From a checkpoint of a small mixture-of-experts model trained on Wikipedia: 96 GELU neurons an expert.
Below are experts of layer 5 (counted from 0) of a mixture-of-experts language model. Rows are named router (the router's row for the expert), up (a neuron's input weights, with its number) and show model dimensions 0-127. Each number is 500 + 40 x the weight over its row's rms, rounded and kept within 0 to 999. Numbers have three digits each.
After each expert's rows: a language model's description of what the expert responds to; "mostly gets" lists some tokens that are sent to it at least half of the time. This comes from a sample of Wikipedia text that the model never trained on.

# expert 30
router:438569469555500479575521517541530454548533501474480536503474537443462487504564460490483496508427523487491479465507443516580550493481485474526534565476544563496535544486455470490584472482463497494486525479455571490477498571490495556573549473500455531511475530473463482516532463522500530495524544565540531475503432454514441456549443450509415478533556421491486502472486489554465513503522
up16:508526544428467559486476497505457516480491499503587504513486468584498513531579564473522493516533474444510395487549499503583544565475493533540538525529520456506488510401511594413535545461461469567499447530504560558503501526508519475492465489453449475492429466495494475470455484528505477548476493494498498533456447528524523574511538514457543527548515526528398477468513598516508475488486
up17:483497544513443530451502474530479501462489439506479507465517488529548504486484471507460502495507496469578504532479487483521449407408501450523526549480484406459534499457511525485494546572516500430539452443521484504516544524532513520467466504506560508514505536572479503506429514463461464458446525483588479562468435510464516506416475508459486467510528541462563535554516456516554532483537
up18:473439491500491470576503523481477514524524520505492532528512569504551438511490459508457548560472540494506479499472488518459497498531540525505475494481510494361475509500482575437530441509492566497490602486472549463494519509541420537465436608562486504447471515407480483433451457596481520474453437478515455474484506475525463491521490504519445531428528489543480537494527472454546502490476
up19:501472445493530520528500539539524470559504434433490544490556470512493431503481654437463538561537468451513495518459506598510527493435480567479510563515507505457421465535467496506526459490431476532487534570497519502549489526488494429530511490478509484494477478489526580500509498501537567486445522516526416511544481531448458511521493475403413575452437477500469567552579538474434541425476
It responds to: Final suffix pieces of nouns in names of fields, institutions and titles, such as -ics, -ology, -ation, -ity, Astrophysics, Ergonomics.
mostly gets: "ology", "ography", "acy", " Affairs", "ics", "ization"

# expert 58
router:502563483509458471506528485467521460547483515512521482513484538454472500544546487509481542474482507494544530508562458444529583514462509536504512529448502534524525541458457464458556483520430470532470464425442555442437526538444479519520554467479452572524514475497485442486533521504503524515468472527434463491495537510509546459515414469497490470526553440560536484428556526494460532522568
up16:374448525473525536451544537539479522572501508472499525497546530460526486535536479510488507490458491533533551522523528486452459500468490489475511446511493490507464483433464508435490469564564574449445561539538523501465433578521469488532400481512448539519458574507463545532509501412554498546448457435481548542487583460453510476532552519510475465557538450523494505476495518509472578580438
up17:485492479495520477543545496438462523547518527494487499494504404541556454470439525494530517572586486513523498466548498496462503431465448602520526509554459485540518445564492509552498516568486562545389515473458453444498504494526539559456463517436478517568560516508508507499454450482538507511536516484459508486459450545533450501542548480532525442517487547583467518514507471525547432467506
up18:481515467497517460456460400468468489523496486467523498425477466507511501441491536500520551518544451455512499474510516516421457496471531540408432594492508526490458411589520474494549518464542498467610467522513393534557535467513534519491514543570492531461461542458601472499522502461492540446495549565523498510528488436443499499493470514487507499499509525460552465449504475529463535453490
up19:476539499524582513453474541536521501491482530503519491507523439448489500531438472514433500418515436478519544440496471520532513495589462417514485498491540547463490537535539439462450476496452499509517587518458451498455455519520474537498484518496474443538523510418407489495490519545363576467504445491558466517456480463530522437456457482483572518517561479517446409505496510509512412538470
It responds to: Capitalized nouns in institution names after of or National, e.g. Association, Council, Committee, Research, Department of Defense.
mostly gets: " Association", " Council", " Committee", " Institute", " Corporation", " Arts"

# expert 44
router:512527573507463450532507509523559534581501469465420464558460528436534504486488407553478432569493465412477525475449461504524500546539503523484500471502517544526424450450523519514517523451438547491458549446493500529455584526536457574548471445482474468495424492549445489531456454564490439580526482528457512460465506527538519507493494464487474511566536544469468480541533505508520432562543
up0:523527537442525576485507491465462428402571500521517476533457470491529609513534439517497443506504515488513418510514496516498534486540568509525512546504531528517530557498589478480491468557503490487560546482544510459538446497472595497494474509503524539521509527521591451477521488547508544502540507503492572428542505465544550455521498550454487480540416553538506458521532493519559459426521
up1:463557553550531497488533556494468497504421561460423533518456544494442517458535483523551544438521495555488486508489514484473438593474501469514479487496511467486556486482428493504503505514542479480539531533480486529530565469500576522474508468474457544490521454530471537455497578493539482423506532465463449497515536478464527489470507564567490523483543563448483468471458506547424485558522
up2:465419493502431500511556408487490506581506567487485550485547559571597500480522487501533559534511466534547508481457445446534423492615429564479510572526516447481462451492531554516520509500454490507605530507531451455489477511424458481565445480459525518480501557579516499525440531499570497467529519491486513512530431503446459500467549512472527534508467497554527527522555518496471525502527
up3:515477514501530495602507456464502584519464458399530504500586545530531459510439493475512533515457561476473505465429578507539421496497513522536434432493500472426468574470473510516529513499451541483483519586484502438483541536415449467508516525483548510540498543499574489538484503508549464455494504593478483522547512478501521496522470500482459548544527526551499492510547465468560448567548
It responds to: Word pieces after consonant clusters like ch, sc and c, such as her in Beecher, he in scheme, alleng in challenge.
mostly gets: "alleng", "-up", "velop", "-found", "her", "che"

# expert 56
router:503479505475564495526553423519519527469536508480507420539529454505487494528413508538482500486594454532506486496535507517516565447476511454437456452541451465538527506545460591567480513520489518524469572540424509502497483406498529463466515468515562417533522575441544526470473465537494560488528443473508443554410605423462418534546501499534531513478555540497546522414426457511550454583431
up17:480513494489497576471493503480504552480557444595544527502510530546491494520421519476542507489535530546471484484533401524490558471525495482511506522505531507516531525498517548575512524539522535502467403526438473535530496471388418577545626487504408429492525411480485461445445460592557446487566519479441559507479540520471474505522490451436462541497480539495520560484518541538477480528499
up18:492493472557509507479533408528529452486539512464503471494545547463549389428469516585515532523453493521487473464506485503558498495471494522539553520449525528490510533504519496537477433506424575489405505549516553547489488483465520542500492575530407491467562505491495536494393496438475514455528485509526512510518551504539530512543499405498537509508494460539458521559470435567513472495581
up19:518542410466521542519476483434502439527487562546472517512461411458478532477517569517529488518446543468473520466490416415582511478464462490476446511502433479488505456498568523515543416541591434508495463468455448459507531489454557562519471475522424454554599479517470528521492574458472503492436515471487468542506552505469504544537519565514521548532446574460504531520524483469494545510517
up20:502554549511473472475512479476572444513423476476555516511513484558543413450524547474467517483426404521523443512519546514524509547500518486507528556509546460536436542489525512565492481466496520543461471510473526465426535442388552489520547545503479418500452511451436546504497472537445500481534532458492523552498501522480436545455486499488495524495464427580544517524497459567510473535547
It responds to: Main verbs after a subject or to in sports and career narratives, such as made, won, took, returned, scored, signed.
mostly gets: " won", " took", " making", " went", " take", " returned"

# expert 42
router:528500481472545510437433532547505482538461437519420473558522525535495463507477435549537455459523522498559502521449524460567548531447495484540486467501515518522499499464467516540486517544499532471494499468509443517492526447558484529519476469560447407509474472502447444461420450554511502499546463478522526508481503578522532578475490524448440497487544519553472472525539504545526441488541
up0:490533475471484517489509432427465510531499499422536509481519581506483537502552491447506502573555452451534460514510560527501534570505531502497536543552564509487539530488446441520507462468509560514444449487495548512539525510466545546474481478502501510594483443545546496557524414497460550467554503462528498494486468579545491413472497519456561491427515497567574458487540454519524518492517
up1:519549483497435491499516429490485511491583503536562454503497443602483474558541488531508492460545491482472502513564513568451551499486510533541523456464505516586482409584510490520491420454545523522538568549448449458468475541465534482456542513509486526488579575444512548484470434474402553442470526526606516552530481524443542543554509482485522512572496424457459517503561536524482505487551
up2:422551456457492524534473475513534450512482585487506477455602479522437496533524441508494415514506441504561403523523530511523550486469470497522555500551536478545568506484507582545506452504521553580550596516480537510559490553566475525468525590471469525556504545473520511545436528557412499520529448492621478518530508538514511499488476438542506500436474554488465536519504489511441470557456
up3:491482449501542453594533532513456474471487524437540543552538511478503533513504413471516429526533486476449441492468512499589465520582588487448518469541467457503516524463598459462436518460482511514528565495504452505571550512494529478474456490522479485545451441478507496517499501550525467469515530500448504453498462423472476517547438473530502506566547489564365493514479537564517478540447
It responds to: Vowel-led pieces in the middle of long words and foreign names, like stat-ut-ory, ins-em-inated, al-umin-um, Cric-et-us.
mostly gets: "greg", "ument", "umin", "iment", "limin", "imin"

# expert 13
router:515593500454453524543468478515497483501510507542519513582507475454423503527544514485527506519469545493542521501557482502520562551451530514536527539478492497515489512478614420539511547444462442543512444469480544421435501523508459488561560483407505478535462419518476397462563456526478508467541497480516514487551519539460488489535511484560555451473489473615511509476547487437536496455529
up0:417500435471446528497503437482553573454545501516515507441499544531542486556518514466530572423474478498473505522480514411546492531461554527554535556518514504482529471512549453514570558566472445429521492461509475532553460484518550567542492527482502556436564517539543416509454456516513423491537562504474483503515517468482539486482475413518506485439541520491505462545456458488453560483487
up1:471498516474513540476497492512564509448481535479490479466487465467475486531441454430427468432480448481459521523500507548518487583489427494445594505509577479462479482529485488386507591449543503544450477488420561491505454539497470551500488562537499540476466524516465523483535537462434522495464517578534540422546502528494587517535464510557526544469499525498496610504460447492456562492480
up2:488547467528468546550502511556491526463546426570508458544490464411489549534492520512453429413575456522477516449506566457542634475499511594507533504520523452467483481535558535519441501434497464476505561540506513565480476522505518538465517499576435448510527490495537502437500503495438464538502555497628434447492493534503475511482547472469476550514467498464482497494476459505523475401513
up3:465552572503508531503501523568615497580498505461466487527556466484486461485419509498419462487485482534568454457487502457483525446509562566524472504400518526525451447518554430527522515470386508423476512525391498468484496443512503518545467520517506505478490447488473461533495542492489487527519527472486448465557566506491555456527425621519499455520529504550505448502469557481486500487534
It responds to: Capitalized nouns inside titles of films, songs, tours and awards, often after the or of, e.g. War of the Worlds, Queen of the Night, Battle.
mostly gets: " Night", " Life", " Revolution", " Fame", " Dark", " Great"

# expert 33
router:510455565454507476541546487452557580528465523492530441516488534543553427494429522517518523518482568470466479534457513405466434457533534529521557504448528506487472542504506511539462401499440532454494458458527494491483533509563520576525525561455530516388497511490554458474525471576439447456490451505465498492497487540515493527497538485483534499564518545458487545539445480537506468492483
up0:468456508449509574475565480510512522550523499523475565430484512539593449479457524462538521512544493472493483503575557527446540491489552514490480509568559555489435560473490603549460459585552523516413470546452509480518494507497539513384490476508585443479516587467473537469497559518538487420478492487526378516514544485483509523534437460471533434583500489552476423480543497532510506513494
up1:514486490506478535514471558482482526425562437474446508461489501466403403440532505501495470523473535506448492460522477433475564559472481482487521544446474495551582517486548505486523529485553496511500563481465578478473522523460490524558506526599539565413581533507510478490557455495523554496479460533525530497477460507500517481552491575498521411567493466468503502478446495560517551538438
up2:488554431491521478500519563492538553507538401545537502487469444506559508563518582506430522475456481471416532445541595487472577492515517476498511544534516548518527492463545510537557529495516513489561489480459476586514465484515518514524537579535536483496483446521517452526423565467544502520518461461528474477549438476548517481549437541492541475432518560510466458525492556563442469489448
up3:472539479519491431451531516492471504484503482421520493477477478441600478478513509524510516573476539466546430528469485550527517466435491458422559441489452453506550543442463570442544515518551520531560591494505554480546550609441473505554542486446487503467608505456542488524501493512565472460543508523480478556482476462476616464518496499512454421530508534537465527502539530422484575507489
It responds to: Consonant-cluster pieces inside personal surnames and names right after the first letter, such as R-uff, R-isk-in, MacC-oll, L-uck.
mostly gets: "uther", "isb", "idd", "itt", "imb", "onn"

# expert 16
router:510509549543504469520587480524507488491549548476461484554497521471535516462483503568460535558540471515529530502528426558502463527460391563504447529546435480495510488517538481571497498551532547521481539533554465470470466421481587479461550499551525501572564454445431431494525483505469484536431465518472534500460537452514492554544494503471569465475541515499529427468468485439480498484544
up17:481526485478489553502463495445476534443513511528453538537419537468451516444489590493486550486477489474487488466494503504529621503484460476479527545453467437456528510498550455389552532480507464527490508544552593489486516523507458465501447481452550518528495555567472458477439592520498448520505512449564470503514407521503496440524482448496510440534444474472494510544495514464476503571537
up18:481479504486471538540400434502509536527417478515540508602624448461476552532551519497511544443495495478520471498548516490440522448442531476488501506431472485487512457497502520510485491531526496534530556568488468458512614505528575424486493506589503510458466492528530604464423492469421504540535553487550504485437432519474483472473422522511545542527469559518453501506584421504518563468522
up19:522592569467592557512470423495529419523392486522520531504558480479512489470499498475474507453451570443533540530495490486524516508472454448508562486524505493538556517546512538533434486516492485502449493456474424498445511519441458480538522537495425468491417558480524492551496540547458441484522454476518592602518503479531519471520521455457491587491469492531507467569406461496445522511498
up20:441546506510515481465490508566508511565513502441498488543501519477532452484499472416508535510497454518502486474510526531521453465512468546510558499490490478509476417499570458510593577489544482511481515509462538486486430469600587463472500433512516515470457570570563528515560527457531535464526570532570486485484472513519480514409515472532478530481451442545463532539491503557538535404483
It responds to: Past participles and particles after was, is, been or came, e.g. died, served, appointed, married, come up, changed.
mostly gets: " died", " up", " served", " Nominated", " married", " owned"

# expert 51
router:544545531493517561458573497447479500571501554462542530574442492478503534464551477512473469533605564508472450466566537504447494525489479552470451534543532488484522536525543495486475481412534534526480504538520540492532486410475450435495549537450551452467533469463437533508548423492511533510460499443487425455462446435529437441467549522524437470422455455490520488493479498471545490501429
up17:451512513581471474479399506517440505502531493531523568500530461476499467493522496460498495495500460460412511496554555425578379596490465531543575513508562503489473540402527451539432481520493493561468510507497514478480484513490541525482457516529501588566465579519366480418468537569523495522583452516504403442524541510547502614524534536459518451583509521490500481501512507484495515490503
up18:518477528465539431448444463489534426488435396560577459484483486460546489501488399580531482522443494526464568566493559499490538519501501557439530390447490566538463552554517535562498542495498515480529507525485497515536492501431516499493507520455487524532470447541526461576488543524490454436552561425486472471501507514462479508531533506518548539515508499479570492507484504556494507420467
up19:497485539513544535539514491473496435530533529573513524451565516441528435501551506497512579468500461447468547531491569471519498517432466492494540517477466516500562553486545473521510443499486463502502498553541437432530456497580605509491510543523473577435463562436467507463434435480528508498513474512542487504413471535497523507440478581467570526504468490515536504603578495424482559484540
up20:486469515496474498453510471534557497584472436516542546503567474534490486554517490563500492517534513451493483535499498444503531515519550481527454527535562521474513424443482532446572482455509554448465478474573517538441508496476493521585465569478532518455418518464451494553522479432551455414516551480487499438580416492490529531458506446508473519524532524492494535495522508451563486509489
It responds to: Past participles and verbs after was or also describing creation or naming, such as known, released, recorded, written by, plus infobox labels like Born:, Binomial.
mostly gets: " known", " Born:", " built", " described", " published", " According"